{"num_hidden_layers": 8, "hidden_size": 256, "d_shared_expert": 128, "hidden_act": "swiglu", "moe_layers": [0, 2, 4, 6], "positions": "rope", "rope_theta": 71600.0, "attn_scale": 0.177, "init_std_qkv": 0.0425, "init_std_o": 0.0425, "init_std_up": 0.0425, "optimizer": "adam_atan2", "beta1": 0.9, "max_steps": 7981}
Below are experts of layer 4 (counted from 0) of a mixture-of-experts language model. Rows are named router (the router's row for the expert), down (a neuron's output weights, with its number) and show model dimensions 0-255. Each number is 128 + 24 x the weight over its row's rms, rounded and kept within 0 to 255. Numbers have three digits each.
After each expert's rows: a language model's description of what the expert responds to. This comes from a sample of Wikipedia text that the model never trained on.

# expert 9
router:092146097117138149146120118119196131131125143122163136127110125129089112134104125094134095135108118049110028103123140091155119148121092172147129183122089126116103157111156117121130156149117120109128133120160127128159119159124128071055129122106122101118149181139097117083169106150088113098100124157081111116128133130128124113143170114175140101119116107104106134097115128117148138165129127179124144148120124089144150117108142126127142122154121124122120127096097085153116111117114133138158107121124135129122139145138138115098170139136066124134167099086166119124069094135110117138105147153098104147161141124137120134148153119122095142126136154144118136134123138120122131094158109125118147168124098127124081104114147091137124090136113118126141138109085102113119101132161152
down0:150116152116117119106178115121078147134094095139152102146160098169137132136096112127144123146089100113060182161113138153163123159140137116113114157123104142130173086124134133103160152162136142165167158116119115142141134151148141137167142145149091133150153119092125150158117131160153129097112171123153163137110123086114132143114145150136125109144167104140177141135137130142117136150142126162140167085147121119144099104108076095173126094139158155122117108144124124157105111172114145128151160159125125099133100107069164133102119119141105138122126117145153114115146126155119131115166132126139151124112103105106134112161160112119123122076188132098173122083183134149093111106151143126178150102126145141141122171107095092130142166113146102131146100140139098135150132154157148
What it handles: Digits inside long numbers. Digit pieces that continue a longer number, such as catalogue IDs, coordinates, date ranges and scores, like 983'95', 1825'–18', 43.'23'.

# expert 23
router:100148111137159160143157106128123123074153148093126132153093148146092158110139113086126181149124157123155106114153105136097149127142127147126148107112162094171138082147145126134099157134118127131139096140148148141121141153156121138129097100194151114122106072085168094158149129127122121135126103161093189160135135162180162143129144097168161147147104137133128119149141137151090109136154155116130139104135120115133104085102140107079144159137166088137144137111146185165140114120145136163150145114102113131139179080142120098124153113109138129080097142116105121159112128126122163110114141108173136126130141152128121074126142149081117130111100120160082095115117142089119150128110162164131115156132123132140128157132084120104123150147150092147113135152142131119125102098103094
down0:132126160121130148113117094092131166106147098078164077104114160162098140154148124133118116140119136123086131120128135057167158160100133112105160129140142139119112106136153083170144099155099123140143140147088152136175091106086105152130156101132178144133160144111081180127126140121126140154117132118158105130141159151113118114155117117114121144131138131144131153143164119117181129136107175137122115127164103145111163093160133120098128146143129140088124159115098127129154132117134185148140143138113115126093141116183110118148125145137130147158122138152102197094105110142122148140135149062097124143125159147111163122182166128153112105119135092134124200117100113092110140102127110127108148132131141141117139110160129139131142088127113153131112140156105160152126142142179159
What it handles: Adverbs and function words. Mid-sentence adverbs, determiners and pronouns after verbs or commas in prose, such as also, not, most, this, often, largely.

# expert 22
router:137148152099115087116113103152122118089153164154082131132112143126106115168120149139086123130103088139166113113109162125096150160107149153115168158116144112106127101096141121123133131146161136140145138116166101110100127178087116137133165153141177124157088079086147138154127145129143147151167145144131112071141144124168088154093141135159139141097064109124143114119097099122129135126125117149141095113086126133154100080137121151135076154122102165134127178159153126091167125118098108131128209127123101140151121159136126129093102105135127133127127089138098093123156166111128108154121099102119127093146118169131118134163082102098158148126146088124124131144125157121149155152109148133127152171116141125145111134118132147131105131105153141131102157100075137148100129115135120
down1:122145166150147125119144125152131092094117114151146136188147124105161144104106106145110121130150114114117151164095108117129154181122128155084131171146075114116106096121139126138156138158103158131088118139138147113143155138167091138134145111098122126108135142124150110135162118144156107162108157121138134103121119114151129121124110104155088150134150112148169116130157130148121102102127114114059077137118165121149146110164116108108107093172136181123137120164104160115142127117192166123159148140137117141158144114158114148106133124093155118129150120150107095143170144120159153130097187119172168177159113148157125151124115128133147145101133166062173084146128156116090123149124097121143137128131170084137135148092136167141121143140108150142117157084127095126122105111155140
What it handles: Directional words, 'to'. Preposition to after verbs like moved, linked, referred, plus direction and place words such as home, back, north, off.

# expert 16
router:092107167113152145152107141144124119129127112147106132148119123138116128127122134169136130168121118156128171105163131160101117137123139134090133075148175135104108159123137120131092118122117128111118172151126138149112088181169125174161094129144155117131101129124120113137107115168147133155126140153073153124096091105133113142116151120099074119154102197104115148109157106127121089120121145135128121114135087140138110183171116172122120150132131146147052123134141115148092142124149129146168088128152140145123122106108134149153141130081123110202074141123129160124146122123123120165146119126118121057084151098141142131122133118091135114084176131086125131090139171149117177122143169145105126133126107090093103133142138121090126113129119107158155131125142109136142125155133124
down1:092146144157153091159150151116138106170114133118131123150153131119105096124135136136126177075098110110092110115115132121120150101137114117121125145119133161107155096125107139087115162150103168056096095169147134155123126121080137141130129111114139129111103077118135161176143124102140136093151118091144140166124135129126125148125129155110092128136095112098094181139118125102119179160149141111128125115136142122070108147107134154098181183137160136134136131083130103124125150076139121152128144068182163134099173149112148110163114158147167096118104127108110157124129148160112115112144105134156135137138140092086105162079119157147120124112075129140131112166124157131142106106135125151100136147147136162124152095161151093108141103131134123134157099138114167137142138124107123
What it handles: Foreign word-piece vowels. Short vowel-led pieces inside foreign or unusual names and words, such as Sham-e, Pholla-in, Grand-a-ddy, Key-es.

# expert 34
router:132166125111097079106135169150115131083104161130102183134136149137107189068145097129117117111163138121133099162122115127159098095162110123099132146141109104176126129128163138143088120143174115120160107126115105163122104101124140092121114147108133117107089150103167117119138167096138125105116100141140151126137110123148088116110143113093154148112126116132109139140100134062122116181118125069127123120107133100139121084122096117133134113134144122133145154147107127154133142165131138076107148149141096143155141129106154110131149082138147145126119099140128060155112128106165133066150135137128149115146105168132111128103114137100113147146149154142106132140098159108167086134132125131151130173138123135197128118119160136144168111152125072112148138128106130084145106153164148
down1:135106123154105114130141139109100110096114119129155117133131134131123158101135100148127158099083155122141122152131122122121120127129142139118097166136132116125105126130091176118117101127136150098142089167115173120194148150150164160142110155132130154149160148122118111141136115173112134088146121130133103155121131110150102143088171122101144135143127131188093121119149153132127118171126177142132100145159089151096112130105147135178101081100120086094136127094089201155143136138141115166136103163106128159140102130173078158113113101103136108131135109145082095106144099153089111155121101159140123138143137113149102071148082110126137134130133105136147127124077120156104097163109130143172140110126102146104118156145198119136126160138142162133111147136138155120116164158104099
What it handles: Table headers, labels. Column headers and field labels in tables, infoboxes and section titles, like Location, Total, Date, Votes, No.

# expert 0
router:152144148111170148153089130091104140179093139177118145100154154138119144147111065155102120129139124161115136098135103151139114127093132165105137117162082120106138096120130111113084126146129082161115131096132141155148121142138108118095106094154114138109147111176146165171098111150115094110112108118122111132112135123121118110150159148124121104121132112138145166157148134141138141134119138117111133107162101120144115169114119098100152173186111122130121110149137163128091114073128135145129166092127171086078118108104152145066107129166146133150156100105133134078152134151136098088122122158142150143151148141120121158120107114168164126127151131072133103151117136137149143112163124081117128108113142120108113126141169123084114180111089118141161142152154131147170131153159145
down0:168106137170089122134144112140102134137098139095143146157083158160127088160087099104125066115150134147136119158117141100079134137175107100170161116125098148142137092161153169148145103110157120129151145088137123133133154122148105122158145120087080110105100131120160124109165127130139126141157121118138129162133143114150147152112147087125146155157115131124132122145080049099126091141108139127154118142134101133130138122120147092145128146135158139141135149101119075096150140124131130149105117140152131117132131123105112089128147091096124157121095171152131138127128156119160126135142117096129081114099146087136122135096124123205159111101131117122100129132100127132140165057132122155108106140106108179107136067139143103103102121130116139107148135100118144071143115114143158
What it handles: Word-internal Latinate fragments. Middle pieces of rare scientific, taxonomic and foreign words, such as d-oxy-cycline, A-pha-enogaster, un-phospho-rylated, around species and genus names.

# expert 37
router:117087127147111126153128151128120112165116152147165158126114118151133140101129115123126156122109112079130079131126087138122176144105051145129097117083101107099122137085122157098107166108125106128096171130074129126114117083171150097135177116118132142137126059114135127116157102161133123139145102117186105133082161125109139130143145134114119185143115209134112141142172127137120142147167118124134144115142126130158136158104145138144142126079058178101150122120133122140104115137091084116161102145142106152121119109068122102146117155100138076140147131097159139111161130086091152141124157107122128104081127121111144107109135131102107131126067130139111120102146107128120123117120122132109118125111100138149136131164135112113132147117125142126151106129148115124097152129133110
down0:130136114167168122136150132117164102142105087127145117141098136168123148134157169142157149163131119151162133154163109154145116127169098107151121135064166149149140233117102157132124146102121136073202129123110110168132120151146148111127138117126144102102138088146122153162151111110133113151106152117135153113139147139142102105153107120128125114135105092148112139130148125102083068150132171095167081174096120114131113160097125122145111158126120090131140104108115141123133098071135109144098109180119143138132127117156094094118123134109115145111166101147113105179079153107120096103156166114112118160109163133089120121107104106126133126145102157108119114113129129122099114127103147137128119120130152119137138156112138140143103131125135132153115120142135101108073171115139106
What it handles: Commas and closing quotes. Commas and closing quotation marks after names, places and clauses, as in "Portsmouth, Ohio" and "If, however,", plus but, who, although.

# expert 17
router:106141121078123135092111140126178119128128113107129106120118119123115152174143110144126118137113123084104106159108113156099126109129135154150105114106153077090161084090131131135103138124133106119118154142094118111084139135162173122170141114106108136124174155128102109153079126178131142160119132111160089127107116120142121105144149133124129082131148107110098106132130120152074153187131117115143112134114134087106154195097121133126108123135149160101165139138098137130098118174114101129135121128144119138126122125102174040101099134123127115106144115106139119158160129120154111157139109125093151174114153126144166094168158131142171082140139150134134137122103161136103078167130109137114154129138166102088121100099109100158162107096111118102131082126130128096109112134151123
down0:076124139169156088146139117151055117140111135092153156127116141164117135112129106152139133192127115140104114155184184127129132142078134124139159119120113091124113107116091168129151126129155122147146129103124139097119143083192039137109108091127175156097161114161135170144117128143153131138157124127120107108128149136111164146118110112106134112106143134150151145124111128150150164114113105090124111149125153128150159176138151117147103136106137151144114110154122117148088144116117133156097125103132141098118144151112128144134117153083129172139093111100136153096172092102119118122119142113113126115101126155141101145128149089133145142132100146116152156110121139128098154152118163114145174159119109146144164107170140172158118093121143137145145118111123082139101127125144193
What it handles: Table and number punctuation. Line breaks, decimal points, slashes and dashes inside wiki tables and numeric data, such as row-ending breaks, 28.28, 2.4, N/a.

# expert 56
router:112105110151109134129112140145151138079121101124100133120161101145107143094113171133186120095165135143065155134112149107120128115132096114100117122158101133167115138137160124161093114125100111132091111123104120139109119145132140107129163125136160090113139184154140106135121102110140106158142140101104136132070074146147147098110116179148183154111131139153088147129128141120163108125135121110136117158116119059136144060130162114112146144144142112111137155112139058142149192165147128127089144121122141153146148125142111097081140122154111146114141123173112129113121155143112145165100120115109106080156111122110103120125132132088067108140084141104113139143160102146164153115123160116132131111138108118147144136139115163125144107121150135105149113124096151164175099114107132
down0:109164114101173138103132148132156116139113145120094122127116112124099143105131115134113138161143109134118112128121122101129180163098126150145119143124150119149112113121149146059115118091126161069134133083139136171124078122099103127112134110084099113073127126147130106150160110130106084098137100098162119110125134122132159118177114155110130111121131157135123146127195136100147150128144159173153139118113160152132162174090135114114136079118156179163159101105126123127087129133125132143142098177066132109114132129116131157145133121133136119151104152133133121122095097154136064136155150161168140163154161125129147111147117110161125111146131140132146166130123130167096153127123113080102113186116100084139176142110162142099101140147137122134115141141134180084143132126116141
What it handles: Institutional and career nouns. Nouns for competitions, organizations and careers after a qualifier, such as season, League, University, Championship, election, Award, Albums, often in headings.

# expert 60
router:155123133137155113134146123115112100143108174171173132107136106126115122092137144137105151116123117112126113103152150138114113150140136111144134143134077141149132145112145158106175094168154167157113098129116137091111114092117174154118147109104099114155136108109154073126110151133115119150162136100134144091114118146146125165117082123138108133089120095145141172164161122124150149148152140170135121131133128130109121188107084133167147120105113142132175040087092179171193138139148108132117143126084115137155156102137124119169127119136112105131109089121134119131125102106144170132123144133112125136130145136120119138079137113123084115152119121080111138149153127171150164120082115172150121126130173145122165158123139172145125130098108166160136143119158128135089140149126145
down0:099129150125167185103125131123107110143146092128138144173122118155126143065122115110114117134092130175113156123109094128140106117118134145143111133118111148133143070150104129127178113128138117128149128080183123082140134095105119101109104113124108119117127138151106108136112117115107102147142106100085141160135134094121097151136110116091102138140136119116136113144151130069148130121120161131204144158182156129143157117141100114119103100173125125149111093144192122089109136113115129112146095111121136102152119118112180155123139098142101136106140117119129117147129135109129158117101133158125105160110133136151128127135130096159124153125139122128130114086161166124142110119094122145141090110129090101107159133204113076175129119097140134109155147165074166138122073116121081
What it handles: Agent and role prepositions. The words by, with, as, via, including and colons introducing an agent, role or examples: used by, serves as, such as.

# expert 26
router:117118105116089162150131144107130146142130109095130097159127162112161114180116125128099118148132131074110125147130117143150100117112151102107124133152129099139131141147157114111102094133109142151117140140092113110115127125109188112107126123132101143146093159120109167113136152144145097140166106129143151097107138130104123108138101094103138093115134082117142110131139139056110143076155107149132130153111144107119149219152127118101092116137139127130138125160090136115102103122107134146145089144104135141120109138154127156177109157148122162111110115152141128151113110127144107113156138137163120151097099158132151136127106164106135180105142132118164132125153078126132096133097183161098069128129225094118136120132125099148172100141106121151163136128102123123143132090122079
down0:131126050142113118140116159139144095172116119100122144114118105139129148127126137120125121133144122157110136154138128114096138162144167182119086128112139144095131140102128104099129133144180133159130120139078133106113172137180138143107112124081177134150188137140148125132127142103104131102160162123128129132106142127136095124096130128142089122132107144161179107187151147158111168098149135111119138129087127117145109079151129124179151162142163114139078116117148157184110127123120131142067168134151117127141093108144158135137153135106119134091133140147141113158140144130118136175085108129146125092156117089091139096117090142116150100142100187138133141143122119171131133126125116095152104171177137133159124117120122131175121146110097131120099155131138122137104132091129080
What it handles: Capitalized initial letters. Single capital letters that begin a name split into pieces, after a space, bracket or dash, such as R in Rachmaninoff, P in Puccinia, initials like C.

# expert 4
router:129123148099134155168129117119091142144130089128130064104118147105128104132127137151150163169124147162149120094121154121128121103119136118102112084110139132136107140120127084119155131136156126169120122154115115137104094160097172106138151147112124129136099075094122129127119114147126195082148152119164160138151094140095128130150119080140142174160134140153129108099143103109090130104094165130128140078097134148174147193171099152135116111100103111111082083134155133137121133137135128110131088149108119118135116148118143071182158122116148122100115153118058130127137098114131110138145086141120114134075083110142132137159072137106149109113133102119107080117135135119144137144141165144172154135128133107124137094131092156124120162146155113093129117134132118159136115121091132
down1:116167120109151120121151146112149101116140125146126120113129137145117115070111160131094119117117152093133155160113138176158107146127143137127126091149174132084150140140115101094129133084073159114119137112129141131101093143120140158135135121168146159114127139137106126140117129140115118106116131154114120130120128131171118121044127167119132127150112146136127081062141109105081122121143148110114099108170143095147136086153128146124118141159105097093147153118094173086116143135124120159126126097136132114127169127205139148110117130088141109135088118130175102122134132118114119107118088123136134092150139149088138100200125148135148125122109139141137164132105109099132117143109105164107162185092109102182170124108128087111109132148095157099153140157091124170140108130113142
What it handles: Final word-piece s. Single-letter word-final pieces, mostly s in plurals and possessives after apostrophes, like lasers, master's, Sechs, https.

# expert 54
router:136154126134134110138131135129103136145112117140137160096120072121144109151126161138118120128125147190132135148163090152142140127110107122128147117110065145125106133131135119160128094065161103107124139104145163117132134166131085139133089114101123120106074102191090109132121109127105097095148120122124113123096132130133122079177151138128086171139120154117089165091114110169121116161128142147118131177133094134077130168111134115091164143170136127163156096116151147120145106096162132168137180096121141117101148109145122154136174157142175148138140107194155131122131123151135128161134129167110170116120144109133132113125127128148142104140151118111124131139113131164108160132103104128118102148156162145137114138157148121160092121121096105095141094094188141126122168143143156
down0:144155144116118170130142115156120168152136131132141129099144130113107138106085119138106091140141163103105085123101111124129114134134156145108075125165128125158125164141134138122138113132119156150092139131145107116155127162114131131123129157136115126133128162032125124134131116128138089179129145134122094152085102153139134114120148127110106153116123154064144114132167131138126109099115107141109158112182089101142109103118117147099132091081131167120166151178151153084116134103103109137173133148124142126129079165115095130147160069149144123107093131105086125141108093129126155147156179127117149080124147142116171126117083135133122097099105174148125110120114129164136130129104128135152114126126108130096136109116085154123150119135100129155172170093123116069099120152169143
What it handles: Consonant-vowel syllable pieces. Mid-word syllables like ni, di, li, lan, min in long or foreign words, plus the verbs did and does before not.

# expert 58
router:105154112141103119131125124148151118161161173094177080122147134118139126137076116112089155089173087113156127108116150154107138171129132104150122112135146169099145104136144135149124146119140139145138170140109131120152086107123146167109128120132157155100155086149161120123154133152108121109092115132106126121115097148131143147158088185131083118159113112120138118110161127130154120181127110124128083125135154120132133155141092148177121083110104106146117134141078127163155101126120135170057119111118087130159157104129133109133143108111107137125138110108102128112091135115149087116127099118068104149095157138130111115110170166167083160149120126141173160115130120146141134133125127110155125109142157150153154124101103135139123152110150153187122101115151128136137070168114107
down1:121141104129149120178121114099137102092124137108138139112122141127131144116134112090128136119130143112121116114098121128127154107137128143152088139130141101111130131152089069135114156145174183169105110160088119146114130150114128098152130144100155128139155163136126106123117127125120141106150121159143116150113116117158146094146153148112091125134176108126084153123144095145144128143139142136255153102144139127181142236123169154131124149130173112155115165107126141128130136098132139133091128170110127148181092151165126144167147132143145142115138138115153128137148113126147113128111125145109130119114133136119127088153149127145132143171104130104096160120126115115132084166132112143145136115122154133139150113181101117136098111124117127154166118157143073133112100123093135
What it handles: Sentence-ending periods. Periods closing a sentence, often after a noun or year like 2021., plus closing ". and the word of.

# expert 46
router:121120116137077132118075140130137141090091129121080148089088172146120165096161152163150114116124130164137114137105125146133114146114151113116147088127108123152130207121099154137058086122125104135107156127144123122151154094133106143125111128203132129162107115136148129090145113130101099152124139101118126112159107087138120130140110128142151139089083177112104154117122170128124117107105129148129125118151147127139086146160169128149175099140095142137134105150055136107109156097116127110157113132125130137136071137122129136071105142126147074104132151109109132135143161135104125089118090087117129144158125113135099142150132079116152112186115150098156118092119130137154137162122125134160081109117096130095123112131137097102118134139112103098131121113150111121136126108130115
down1:138140146112155133131166145117118115124094139083158154165111099077144141180103123149107140145128136145121113063101113128174129141131133086142146138129174137130083091163112153125137133121174128137128169100121127136166083131141110126159095115159146144129144126116162121100139112095165128131091172137135127071160150089169096104118125130131130123125099094161142125087132102112130107175118092156138190143102154143136137137138135117088141160116119110130133133118135116116109113186123091123147122073108127122089134089106112153154153153090130123183103144127147139169130119133137155118126113107167137125143111090121102136115091142166138127111139156133154129132155137141129138134127177135126133140110136093091117135065110142093112119150096177129130135132129158121117062125087148
What it handles: Surname endings. Final pieces of surnames and proper names in lists and credits, such as -ley, -ler, -son, -mann, Smith, Wilson.

# expert 51
router:109130112129133107133154129161128131158148136142143133095086092127156125126125156087128117111141108124094147074098079147121164149083098131140134145063093178126124109129166098156098099126125109137128086076131117154078094127115097107115102096107148112125145121172124113123126145137148135144130168132106114132122117122157126110139111143154108165129131138143096134188117165109148103121134116098118137135140083141148166211108133122151115133076128120132112158118126117139123143095132122122110138121115138137133124094073107121129111140123050134147167106159134155158113170104105169152101124106146115118122136096135143108120139137211133132121123086160123169111150170118133100094109106114089150122123114129089175163152139150152118122146126101115113129144111129134129103141159111
down0:109102124128113110137136137118093129115081116128095138173143122104132165117117129134093125105129127141159094155132119088121114082098062143137119155104115178130145147135148093132118131127141199111132118146132150156135128113147115115097161117115164146082135115153145106104131082137145105101111138116108160151103181119127138078154108150110130111142091125104138128115099135157101129121119120115051125142083097094157147150115094126128146144150127156133175106146115103133110091124119086108134084170148098157163139154153145111086161061116121133184120145150116131070151124119139139173146130096139142160124149109135146123115106132136165197123142108167129129121111152145156112100132127117133143123146120140122154143076115127099123134115118138097118090108162136120154110096129152
What it handles: Taxon endings and closers. Latin species-name endings such as -us, -idae and -nia in genus lists, plus closing brackets and year parentheses in citations, such as (2009), (0).

# expert 18
router:126147129145115148110119153168097144146155147139123082156183117134113145084100117098133136095066077092154124118135141103108114093117115115092125070163115136101152119151114165080115119161136119111148053118109129114129149114134120139116127100127098130141172074107120096128160128122125105103104132096092174124191156149118139129104143145107119140139128136148131113152150141124107139092144077131126118134140139108144139114123126142121159126125145113100146121092127135124122099131123122144133149191134131119116105148152173109118164121135122105113102140099132116140142104160094109122132113154144164170028080179131138104112134131135123131097157124155130120102116132151119084129093139151117126115166145159127111147132127110112117165139135119132144157154105108130050117135113113
down0:146148104144105155109053140144140130135152115163170087122065143168098133171129155161170131097139153095134109116100153133092125113100152133117134103143113121099175149127107114107122133158083120122112083102133113130142122146107109153125121147117094092135133158115155134144113121126163146097114159101161106081143097109116113141130119134152124139139110154102088123138160134107165128103150123076154122128107136128101084142120134121177117112113138152164100139142126180116141155145105078143149120149108089123111124093077131116103110126145123102152144104131152131104124083115126117129137108144172126136121107147144115117130139120133156126116146123169151144095130168119133079127090159148125080171149089147141115129178153078126125167114134170161085130097149080139150125153147120
What it handles: Copulas and stray spaces. Forms of be (is, was, are, been) after a subject or it, plus bare space tokens in tables and election results.

# expert 10
router:113139129124120130160114097151149141121100116178115148163133144126109134160090143159099169124128175064088162096145107146130127120141067121145070147082153109117132151134109166158132138143152132110132126120113133129094118107145152087112130107120122112141134157155132123142137144159119100129119098113141157152141091130151162128142140093115062139056076156117110140089125091137106120148120155141134140095122112151109119130065136134191140089120092186113122155080139136128125135132129115152110133128096127109157150122099114116160105142146091118107104104077138090144095147160121122162135135187113110136093160133106126084108153119123119114116134127135161129087190121110125161110150112102107106141090111156161143127147130121118113144121156153101135142137135132117151141135135127
down1:111122091121131127118099152124153116131163170094126112148155113154128165125133170132124123171139107137112078121122086131118103111124133146131130101131176121125128149122113104115107147125129113155138095148089136148155164123202136102147099092144120139151121095093112123155113146112152131130124105100147181170143111182163133155104057104176097090123165154146131139192127108093113096155136146104115128123153133118079128104062143110138148154120131119142138112127159147136118131127144121154134160103133127133115165094125114102110132092116122100137127092095125103111096135151116159169131095116163116153119144137137121083095111102140139109122132116148128144147113090134108115151148138161186123110113107149129135133131157112093131193101160188122154120114097125078126137150145140
What it handles: Clause-linking conjunctions. Temporal and conditional conjunctions opening a new clause, often after a comma or date: after, when, during, while, until, if.

# expert 48
router:099069136134075130157174161072096107150155131126163122131143153109150107132134118152142141122101138142117099123172087085144102114117146133072113115152173136153112135093136126147112108088157111144151114136119110142147103162117124171161124144134103121124125100146150151143141104143159136103128071125117109111110132129119146150093152112094118134122167126129168119111141157143130131131132152104125104126123147148094135137116160132137114152165161120158125125131129131122145082126124136129128176166150126153084150122155133115105146123139188142150142105165158133100160078141164118100119125110115121096112094180122152101128136130070195131160122161071112130125089105111104121104127146112124106154148177139089140163120135150110128161114094114131106171142151144119184158104137115
down0:125151177115154171159126144121128121118167146169151138153077143130115147119148116104129123136130082148153121151154150134083114100112085144144119145144145127158136139131140129173122141132165125107122147140084117125141120110167162101123086141111143125133115146068138121119101111118140095157157105152111112128154170152156145145171130098128144148132115146118118093112133139163118126099104110122159141113127140080155116089111148104116097171083165137164087136075143140122132164148118111124131131117135109099136097108131091104123118104122092144124103187148095084121137103117135124163140108111131114151130110141077104121156166078060144103084093142158163133166117134155118122089096133155119165096133129096079160117098155101116103091137126120111167138125107122151126138096142123
What it handles: Early word-piece fragments. Short consonant-heavy pieces at a word's start, like rig, nick, Al, St, plus well in as well as.

# expert 29
router:120138093109114105135156146136111115141130127115089089137135120121119139132130113159137117131146078129129156161160105131130086113145107137142111147120137109146122120147117133120104073146117115118129149156105126113101113155087125112128145133117105141160139068154176113142124133132144142146091156115101141111119169138169156115123144116106080122127097146114117113180147080127104158138170140142142118056093114126155172196161122135130158111040117155128096136114133130118084146144131104121104085127120138131128133125095134091121136150123074120128093161095130120140157111112175102154089130125113124110086167117117129117110153134143180112109117154086075104160127101160111157131112122142070090102107122109153143120139167141150144143109137156149155113135150105119138132139081146
down1:102149124074118114127122138098116136126121138122146117138133124127098123156136084113120126141130114161101138199134092114124088103161137125128137143077139130152145122136123152116137133140141168115119106105143117137099126126153132148122124103151117136134208104106104133190123108123142123084169140112103109116154165177133166128137141112096137115146118131096149104139135117157129148138174115128207118089144120099147142119126093132145104120118151099127142141128132142114162146192130134094110113093117129110130072146117164144078153117108104130106102130148111086105115130106191128155089122114127116147081140099151096152056119139132141175103102164156139123135115126147133108123126125101097095168169112087135146122156141160175130137123120110151141108147102107096088138134153156
What it handles: Coordinating conjunctions. Conjunctions and list commas joining nouns or clauses in running text, mostly and, plus or, nor, &, et.

# expert 35
router:099120143134116099130123103098150102149100127085063112147129104118118114105153114101154124161095088131132146133121152124090109115126132090143116150131138105141140166072120099138152089150124117153146106133077130122107117180150140166131149137097165125101157077116134094093148139097119126125134149146161177115124133156134099134134104138125130118130133156095137097092108117131107144122181101132146144135150151103128134206132117139153107092106131113083090105130128139126103134154146104131139068141116112147149128137110123117165105127116103061137140134104128162078124122100072094135077134112106146150130147114124128185084115128131160139095139143113132148123133122124112141130134113147111110060088145165132090117147079168145090104138155125141167116130140149115118135125131148
down0:140142121107140164074171139127136149170092148138130145128116107090107112124119102112118131135094119155054166134117117117104115139150135116109112126159112122119158116110119127128114100191121112093143106156138148116150156095110138140083080114161115146129153145131126116153167129131087121098140140108125163138106135125152109116160125122128125117121115119099112168108137138082133128144118099157119097111166128112085099147156149149097114079095148149135146130131110129127160123130137166099081156123145083122102111121122151143166154078119115078137114149124058109117114127132123085162148085104136094144097126120145188141126111148111127146091125149098152127159127138136148118147159138143140118142152103116130102162178203117094103110128116115147132128132110122062106089115164123
What it handles: Brackets, hyphens, apostrophes. Opening parentheses, brackets, quote marks, apostrophes and in-word hyphens or slashes, as in flag-bearer, You're, and/or, (USGS).

# expert 27
router:145129131110101123143121121158111133114089146131135116125104129155145164145114135111166125140105160174091143161169158107139120112099104104160108105105184113115153112112148126162217163139146138146162124105097082168129106084073126087134109153117169102117101128092085143124131094096120139150154126086151145165150114107118128192108121146126159137094149099140127119171171116129155135148142137113136149151125122126104122073150149134097140128119101150118147137167150138134130136133130121120161142123142120147135113143163092115139083079160135163107097132149109151159103112138114136138136129119125121057127132159129165156122163121140141131117153105117111117142104142114102118097103103083156128120149100113090083135133176098179133118150140118153133140136100143154139118151159131
down3:095158126130108150085098160171115129128150123148100103151103153122162131146150146146137155151123134162103149152099128141133138112122148106138146097125151116097143148128118154161146094155141133147093107102110136110150080138129117153115141132116102147108115131122156164132084090103095130120118148106171139131131117153136154161121129133138140110096102155092138104140120167108149109113157118095074131121092153138179127147134134140137135097118117092140083106092138174138128118095187144154161108172123134163130106120156134138090142090077145096135140127131131087137122137106126119143114106089147122108111123120153074118140117129120113127071099112116126114129097118140100139147161151096107070176133147111112161119046145144128078054123116148121135074157106125119129125126155128
What it handles: Determiners and infobox labels. The words a, an, his, first, only, same and the label words in infobox fields, such as Born:, Former name:, Time zone:.

# expert 38
router:147114101145146079154120127148131101151105110145159151138093131126141127106134152141141114115130120177159139125115094131129129103120139132135129126104100172126132148132112065125118050117105134123106161092122117121152141121124100164181113110095122103105110136142146134130127105083122115168136167124092144097101082136109086071155132142130072132195109111104065153167132128122124088185172115135126134151128093112101118174178127134070130132125125153178140141121122120125156140097111133130122115079136159124136184116136082204116094146104117098151132134133105147129114126144098145130124123128126140143127152117143102131122132125149100114125111111148147140109150139154093099122121118140114113124173074162136118118145128096136131136128162159110110100122138128168150148140141122
down0:176137124154165132123108128087135103084094137102113134152152186156111110121110180139143152134154104142098136079117107089136143128093128146116144172122156135092179178142093143120164142136114105089138147126117114095101128130111111107172148113102135078103095145123135117110127111136110131128058128127149133146159080111159153130121129135140128144163096084134099118109101109136143140134120104123161090108114152125123110095129159150133107101109122135150101143130144093082137154136130144115118113107139102135138141143107159083125156143138141163129111151122148123145106151190134128115123103164130161146127140138163116121104142121127132111145120099139129126190198120124132141079123153082116111166140125076125162151098171137146118142129111159097156085134115106112168104090111114
What it handles: Foreign name endings. Final syllable pieces of non-English personal and place names, such as -ino, -iya, -ka, -ji, -ek, in lists, tables and biographies.

# expert 43
router:120115125130103135145131080131137127129137139132168132121115165138116128145130146185104174144127094128156116138114111130121125124103172116159129210099196118128117141146118157124150136149102182098152148117182133119144139100137105109137136157133122151106106109122113092127069136119136129110164135094149155148145108136163112110134120118085126116205132109116121099162079122147100112101136141129129138129105137113138120123119143119135144142139089141128106121164186144099086136149133110110136196140137123090117087136142121129107109139140086104107127121092134121111144127156121142154113146143136116096099126152128140143141147116165139088102142108124133131149135132103156165098163137103092138124113108122104120083127132163177108150104117102206108117166130136116105202156160118
down0:128143166138142110097145087118124115168157160117141128147104108077114090142058148088085120142122162138170161139110101156134127149143128162091109117136127146073124139112127089125097107094169107091107141112168102139082122150092134112129123115117137139136138149109117143168148125118104128153123115080111124086112076118122151154121108111131090139146171132132129115128117119118179126151154107135180110044157112150169147105128146146121098093139113161128096120126092180140126132156093138154101137166145133162124115155165107075146106119126137090147138112125103090160130111144106124139105125140130125102153148139139126136119094158160131132099101084110137115124124135157114138137118122130152127164141121127110168173160088121116130122142096138125070112161134162133129121131137114
What it handles: Function words before verbs. The particle to, the preposition for, and auxiliaries or modals like had, has, can, would, usually followed by a verb or noun phrase.

# expert 13
router:128136144131131151116129161116127125109117137123095098135154126120118071115078134126170173139117072159128104098119159137104150137109138140152152137107124131137127117111144142129110128159125116126131080113174130123126098176140097071143123133085163095121140132126135094109132111148155128105119134163132116110137142130159131090143117130125182141119112146149116123140154161094127131119108093101100093137124144130126138091145121132108117150123181160133119114116095119141192161151140087109112118150140124132130132119155140084151132152119116108126099115135125108126116149173160107135141106120120141128078115117089129141147127146110094142144089160100168135158158047091147215138159147131145152117107122138128151122122155135107114135115184139111169134157120186169179142152075100
down1:131115140124126135138086102133168143107135154129149105124120197092152108179176164140128150163125124154118141170134091131122147087137106119157150106157125146168120137125117113172102105118088139150171169127166115147139078094109130203141130130124159110104134118089103147117136140123105147098145104098119103136118106141136139091156132167138120111139144125146092166158119131118119124134163132117138118125099135129160113131144105157159131138100111113154191126125099117110158133117106125128156090139106079122105144122155140120157130099127156094147128114101168103118132111128140114087177134115099115132117145094130138125149179160127151123144109138141105159126128138196108164133174089104146144134105189115122136106116119116125128085127179160131078103162120136112105131157152098
What it handles: Plural head nouns. Plural nouns and the plural -s closing noun phrases, often after numbers or determiners, such as 200 people, housing units, valves, departments.